From a checkpoint of a small mixture-of-experts model trained on Wikipedia.
Size: 11 layers, width 192, vocabulary 16384, 52.6M parameters.
Training: a variant of Adam for the experts, 943M tokens, 3914 steps.
Below are experts of layer 7 (counted from 0) of a mixture-of-experts language model. Rows are named router (the router's row for the expert), down (a neuron's output weights, with its number) and show model dimensions 0-191. Each number is 128 + 24 x the weight over its row's rms, rounded and kept within 0 to 255. Numbers have three digits each.
After each expert's rows: a language model's description of what the expert responds to. This comes from a sample of Wikipedia text that the model never trained on.

# expert 24
router:129124123096116132112135049108133168128127108136137091135129114159113117097131180143119114160156148144190102068151106084129147154124108093126136126142124114120133153144134104137095135137122112075156136152123142146157148093123155166102147149113119113159109095094141163111134076132159123128117133136139135110154130071139107127138147131135144084152133174111081114147134121138157126093162122131128124101143153151137140128087097134138159124105160159141094089119111170140109148173135120143126147174161158101112110140156147112092113131123073131162164126131126128105072138125134126152
down0:104155175145156138150171070095114115116067133131148166129135158102132119139164138187153076136128099121110126117143173146129152108087083163109141111133138119129114124124120123153119116105087126148140141101151159164177141094132136105124110112131115125134115119109144120155106107144136163104143120134124143107108084121130093105110146098167114124120145140119120162144174141140110135102110104129125142122138161087119139105144121118143086158120103112104142108122098069135128140138085111158160122098129131123177154133118101144111178118195125130113133185098179139136093135150111140133
It responds to: Mid-word letter chunks. Short letter pieces in the middle of longer words after a first syllable, such as v-in-yl, Sem-in-ar, qu-ot-ing, pl-acent-a.

# expert 33
router:112097090129078136093165114077105143093133083145134102162160096123117109100106138126122141131164131111157106117152110106117149159141103125093127113155163125115134156136150099140118122119095112106178101164123131087138145132082156175107139147148111161156125110118121136128157092114145098158105157116176120114130155091157094131090170141130160118161142182125122118140127131175151104117136137108103127104141148155130135139118120139126120099136140146155123114082079152154103153151143159136170171149173166099131145141141104123111108107107103113160148083143144112114105110107131126086
down1:091107130154143123137129084104117153114118135079132113162139141140133123110123128149088156099126128124088123121102115124154123146147071128144187119164145124132142116143165096130144134135143143122130142147078181134123116098101117144113159103135141128129100182117159106158072093110082114135130086171112136141136123115134133157157160128142110147146124149126114130145109117117079116111143094121148105138115130141180133126132172094141035107141127140094123123127124174113110108120145103116119119118147163149197145123106124137155144123147117135113147100162132172200117109120117120140
It responds to: Causal and linking words. Function words inside prose, chiefly due in due to, plus to, of, by, with, according, following, had been.

# expert 14
router:134129119125120150114154066115117149110144114141124110133129124089119109112084193141100152167122144110129101096170131132111186127160119117102122096119150107085132143195138122152124114123096151126129143130081125112144130120088129124126128167141112113163107102114143142099150127091148115136120141104143131106129179087122117125106154113145134100150156149110114097132146109146138107082129164112125140118141145164132157126112082136132149100088143163137086130106121155170108168135163172171166136161159135085088171166130141123106101130134073126153131123142127136107105124087130110148
down0:109129088123126144126083090109136165161108104095162114116136108121118110123128125103094103131122134160118111096154145129143144133120101085144115147157112136116100140120140151108094157114160154125121131168181098114140120089130177144147114128130143096170113136138162124124086152113142141095095096131110151134097086134132193124126184154158094147141088133127137121149135137154123114118140154139135130150101140141124112116110123139166064090112131163145141133108121136156150125134146070141130105124108154153112174094148113116152138116137080091158126190139171137120086155110079143147
It responds to: Asian name fragments. Word-piece syllables inside East and South Asian or Central Asian personal names, such as Tets-uaki, Kish-im-oto, Leung F-oon.

# expert 6
router:098091110122085156110172101105075140100144104148157103155152105092108119103104144105102154155135148116147101102153097116101152162151095099093136113154160109117145158153150101150102106101105155109157100146102131114137146122100158164120149159135110163157122108105139150107163099108148097146106155106151107105149146108151098113103147146145154110156152151108114116146146105165158110101144169105095147109150143161095142159101098155130110098109149142163116108111101154146105157164142155149145155154154161102103157139149136112127107109107109105147156106141169120105109112103104113102
down1:137164155147157134144090129112133104127144135111143186137141132093148131120162130104161104150117095098116136173173136146128126131163132107134140164093113135099178114089110136098146138178138188147107109170116135122148116170137149140091155122153124150062155142121096146110143142122144156135123133085119161123141121096118134128072161117134113144125118076135142160140142121153159141161157152119153102141102138120139134068109112107141133142137074111117147137105120100083098106110139139116118174112154125111113116140165120119164142125107120100138103081115127119119131115134150115055
It responds to: Table cell boundaries. Pipe separators and line breaks closing rows in sports result tables, plus sentence-final words like County., League., scored, points.

# expert 34
router:092154108099124148104151117084135150122117106156134105139127117098105101105147212127120163164137163116140117076159119109127138154133076100136151110147133127122174126154136109139079080084110120123122118150106147109134166111071149154100117170134091128170133098115152147102153112128132105150088140096170115116158118110151078112108150162144149068139157137106140096167138137127145125116168148128102165117156155143128151140136090139117145089108161124136099119084117130137122179142128145135133133135124127128119159144170127144124105101096121115162158117110138104129119129120119120127
down0:108160149118149066130179133155133136129108144104083121141146147149141133125151094111121057137129099123089129103116124094101115130111141133140142124176110092137140120121124097154109123130109119107134115132109141112121121110127160137110139157138156133123097130131182093138115143119159131120117148117137128142136145123123128113063114107164183150136108139145179108134164134131163108111134155093097131161128182135167143156161132121098115164157163144168132113130114129057153102106149113095136163145129094122154146147114095125158095158131084173108131151112075102135084119129149145109
It responds to: Common noun stems. Short everyday noun or verb stems that often take suffixes, such as flow-ers, head, land, hand, road, back, often after the.

# expert 7
router:098121100137049135108139105047105179123145108143141107148135100121103092122109153109121136187161139136158124126127119108104148137134115117102146113139175102104167131163158073144102120111125121118122108157117151097143137104098128144090141142137072177146113112119156130100132085109134101141122147140150114121134157130128107115118143134145130119161162142125105094144154129171167112130159148127101158094145148151129133153134129142121123114104141152148108106098102153132113137131133169133141159134194154097117134159162140126111087114077082107133132116164158115121099107111129111121
down0:177113148150123139159141152143080169081123145108156148102134187122140094086150129127077106124123117148098101159148125145141099145145083127119156164162133158101137136102088140157107143108109142136115126102114135111090113116156157140098114172123139076137103118124152126132145150125136142182138102132115105150124094159136140102145134138127093161111108100101145132161119121135094139136177125115088091119098146118086143098136116142112096155128113131127102153157141150106154139160104156119117116140137110123152162099130161194103110152122120133142107176136096098181120087142111114137
It responds to: Locative prepositions. Prepositions after verbs or nouns, mostly in, plus on, at, during, through, across, introducing places, times or circumstances.

# expert 50
router:097093108121084155110175102104073141100138107150153101155157104094112115104103146111104152154136151103147095102152098122099152163149098099096136113154159110118142157151153101149103108108105156111151099145100133115134146117098157163114156156135112160157127106106135150111161100108145097152108151107156109101146148107153096112099145141142152109158152149106116114146151108166157109098139165107095146112153142166099139156101099156124110101109150138166116108111100156145102158163143156151154154156154159104104160133160148112125109109110110112150157108140167117106110111104106109107
down0:130111099172097169096100163115102144080168139133141124101100080103127135154109123118131155141072124118154119155151093092140111116112121088138126130088116136141107141141154107142078152136079135098131086165132123102121104138131165113139102137136137105151123141124105129144126145134090161141148117120120106123111129149156159177117120126157150142136167189126103120135117114099108125151162156116134123156135159099107128144179139119131104122154149163145119097133152099110103151157110081148130139096129089146145113112129102139153138125106132147183105147095166132125167191099102106091
It responds to: Score-table pipes, result verbs. Pipes after scores, scorers or attendance in sports results tables, and result verbs in war or match narratives such as killing, resulted, allows.

# expert 43
router:097095112120086155109167102105073140099143107150154094152153106086116110103101145092107148153133154117150098104152101118101152161152102098093135109157152110116147158151149104153104109105100162110148100150101135109141144124104155160119156155141113154156118105106135156109162100111147104147107157107152108102147147107145098118101147142144153110158149151108116114147148102164152103101142166110097151111155145161105143170104101155137111102107151142164109108112103154146106157158149154151149155152154156104103158143155148112117111104105110101151154106141163126110105113105101107091
down0:142089138144088163163087116158122159144157117160077145169146127150089136121160109094127105119133124095121090130105112136118119082112167167122133108140132124112151139139105107111118169102155143122120103130117122120136114121155125148155122087133126089180152092139147164119075115160137111100113110121129141141124152156104135101125101079122131185156117123102173115107117163112142100122157099090141132138144143107205141129159166110116089119109121118145155173142105105104142156136117088101119146132128135139136119141103132149128174130096161118152111157132145082117157122093162106129
It responds to: Media bio section breaks. Line breaks and See also headers ending biographies of players and actors, and verbs like aired, portrayed, hosted, produced by.

# expert 19
router:111127127098125157120121059112129158108124122146138090141124089145074114097106162136097135133117144118171108085162065100141128134130116131107111135168151114109160177170144104154082142089133112108140131149104133146151150124118170156115154141113101139135116118078134142113135106114183083143123129123127107117144151085127114136124157146129139095164139166121100125150143103123171133101143099141136121138127180135142145160113086125135152074120141160135094106109107143151106133147132133153120127141162140110130139141139146066118112136105057111171148140144122143135104117100134155149
down0:092095101135101137142137111131130138116131106108106111153158045114132125127127176108090144100127127119148135111147166158098137103129112131143116147146155120160124091105129177119116120126129130152201154099092157113131116118134126163138124119151120075091141173128124136115126144126144195134146112168121151107121121124129120121153131122139110143093128122160168122100125147113129166155097098097108112142122119139130159164083133097053097126128135133118106170153123156099149147100152094130113134095147120165143113138119154129100103120089159145160115151134141113176129138160165119087
It responds to: Mid-word place fragments. Inner word pieces of proper names and adjectives, often places or peoples, such as Indones(ian), Thessal(on)iki, Sil(es)ia, Mi(oc)ene.

# expert 5
router:091092109126084158108172102101070134094147102145155094154155105106113115103109147110103150154132149115149099105151097117095151164149097097091137107157161109118145158152148103153101101097106143108154098151103130114139145118104160163118157156139111156157125105111132156113164101110149101150107155101153111107147143110146096110112144142144147110157149149108116110149150104171153109101140168108096146109156142164105148154107099159123110099104148135163116107108097156149106157163147158151147154152154160101104155138148143113132113108107112106144155104138165113109105116104113109098
down0:144129104096084157176100129089128079140147180148117140118099111129124129170134155125109151111125143152107138145136119150168162084081170083135134108109115159152078125098159100151135132138160122143133126080150098136118127164127128107106118120151108131118145146124129082146100121047113168117075133123156124142098159150129140125140123176132084140116135090171089159133138178158122141139114153127121148141092128128092144147113144110098101122117143138112110114157124120151126134167100077118138106113139119166135110113117115105122143150120166153114143150153140174126156135140112145123
It responds to: Line breaks, passive participles. Line breaks right after section headings like ==History== or ==Career==, plus past participles after "was" such as written, recorded, owned.

# expert 48
router:095097108124085157108172101103070135097150106151154103158154105111108112102103145103102152155139150120148098103152098115096152161147095094097133109157158110116144156154148102150101102104107151109154101152102131111132143118102157165116155161144115157151120103106133150108162097108145101149104159109154114104146146108147095110106147142144153111158149149107116111149149108167155107099142172105097147114153147159103143164101097154126112102108150141162114108112101156144105158163148159150148154152155161104105155137151145110125111106105112106151156106141163118105105110104105109110
down5:083188131090075128100122140096138143125141128107122124138100132113076099135118117104047133128141127156167155104124100143112173108119131141103133154150164105174136115080149142156158141131123122104102135161095137145128141104135116119154112148137122137145124156109147146101166122104131104161150139141113147148108088167122118121107118114096185098150061119150107183108150091155135131117131164134123153129125151134106106145134145181143150113164108147120129107085110128093115128150122109136106146111108080124146121185152129126097084114133136140124128119166116140162141110145132138149
It responds to: Line breaks and breaks. Line breaks and pipes ending table rows or headings, closing parentheses after numbers, and occasional sentence words like was or the.

# expert 44
router:098089108116089157109172102104073141097150107147153103157154105097110113101108145111104150154128151115152098105151100119102151163149099095096132114159157108117142159151146103155103098103103154114146099152102131113135143121103159167112155161140111154157121104106133151112162101106148100146107153110151118101147145110149105115110148142148149111155149147105111114148146108165159103097139167099094154108152147166105141153106100155125112103118152139167116102104103155147097156165139155149153152153153159103107158149157144113129109106107109108147154105143170115105104107104103105097
down0:082131140154093071090136108130145104137122101137120124123174116141139147153122132117141143115135149142088144132141143107132105090150184136147119152111174162134117149157187146127117132129112137136127216132140121116148145134109080127117167119119118156153126123123101126116117139103141144127115162105119103131128134086134085136085113091103167105112104131097165078116098175123078092140116151120168155147156097127150168139128112122114120155101131114127150121069130103111167168103116142123154133147128147119148129157106112144167108149151111113156123099135077129154159109146117137151
It responds to: Subject pronouns, review tables. He, she, it and who beginning clauses in biographies, and pipes or line breaks closing music review-score tables before track listings.

# expert 56
router:099092107123084157112175100103070136096145102147156105157150105099115114102106143104102151157134150114149098102152096117094151163150098099093133110154155109116146158153147101152101108101105152112153100147103128113132144121104158163119152159137112155152119104107139151113162097109146101151106157111151116103144145109149095108109146143143149110158150149108115114149146105168158105102140173104096152109154142164101145159106096156118111099110151141162114109112101156148102156164140155151151154151157162101103158140154149114125111102108110112147153105139167118107104114102103109110
down6:125118121141062142162141180094124088147129123123102116171142126124110106153139076126090116121115123122125101144111148114114149142108146141134150109118120132125140131128106138150085171080142168162135125108162133111099128115104112098168129163122095169142112134142114115123109105142149115122121112129127120150134148186107187072140115141104117131156105132104156117106130126111160148153097108126106085117132101167154121156122166122106055122116148101156155123105113112126140142118103130116133137064127174150127134142126121122126144191154187138125099122105149091175153143140128101142
It responds to: Row-ending breaks. Line breaks and pipes ending table rows of numbers, plus closing parentheses and surname endings like -ović, -ski, -owski.

# expert 11
router:101135113134096149130141124071116164108154086169147132116130073122119109109124192140124143126145132113153136110151127125093142147130116096101158098132158111128131179139179129131109134113090132101118087143094151111149152108104145137090153144135085167159101132125133128114139119121140075139100136137162116121141133110156109130119123138118148087165172182098121121142143119154141114124168118099115180093144135133104127129117118179082149100110140137151069106133084142147123135162150141124166136164150118124116157151143157085122125110102122122152149073153166114116097122116123105119
down0:147145129106111141115143174128127098120118142138135116148139159107110092115126156148153117102120100148115119118129103127119174121102125118100095118103117151095118118166077145178112170096132123194135152111146145131121107115166122144119113134120119129136136128111133137113103137162102163094140157100160127168108135153107122120130091113131116121088130150155155105088156167151082141127134140150120152111152125141167117145117131145130038151125137115108167109142103106143128139130123113153098098130079187176141080144105129130113111098114145122138095131083165135104162190157096113120
It responds to: Quantifiers and numerals. Quantity words and small number words after articles or prepositions, such as two, some, several, both, many, most, all.

# expert 12
router:097143122108129149092168105109135147087116136129162107132135109131126084119125179115116135145148144121139111077134112114118145153144092128075125121157149109109148120196162107131079144099097117088141092136096149110138156123111155143115139159129105161148132128102132140104144128099159120155127145128123126119169127118160115109097165148163147073136147138110115118150179099128126100116163102128098144128170140125103116123134085189106148111106155163171121078103129138124141134144132140171135118162139160115115142156108137118122091111108076107158146124152178123108130124079100132150
down1:141081118104115191115176143094070153125100154136117108121113150118120132136141110090102138150152118141143141152118099103130124115127106135133135142144113160185083128102148098139105107139118128121107114099175125147145114166151109143156126129092124115143132143109114109179118127111104100113152129133115141129089166123106136125167116162137158131122108151137134109112134137140151142118133088135125166110138100133101108137144117147114066139136124115119152139143128110091106150166101121095116076098083110179096145150116128158111160125153142139093181148123166120146194111072126165164
It responds to: Place-name prefixes. First words of compound place and church names such as St., Saint, New, South, Fort, San, Mount, plus the word that follows them.

# expert 26
router:125138091124118181128146111100120154100127102156158095137158102112142122091101173111098154130124146109138144097142079113110140183153092116126150122150133106103177121192137127136087091103133109088112116127127133105135165122105159133105109180150105144176129105099126124095155108101126131149096129106141137123136143127146113102111175129146140113139161143099099101166158123148120116091153111129112150120172139124125130173138055121115124089084146150175102137118108152126136160165155154161147138140137168093120126135126133137133097127087103112139159123160138133113115103121111139150
down0:112111100144153106115073097145102129151108122161119150144132122143127102101150142114152162114094124127112180189128126153119137153102088164099162144085086140177142071151111169128132138138095146127159108097116126105104125149122119089161161103122126137163132147159133133108105125122114159179134143121120172172133106167149126114137130113155132140140127121122136132117133113119082130159119131147105135139130081137152105133096118149153120096127151144165095114144126132085109105133092107150120092136062112133164117127158140134138144138098128105151121078166138150134097167108131181101
It responds to: Institution name parts. Capitalized middle or final words of proper names of bases, railways, schools, roads, parks and companies, such as Air Base, Railway, Records.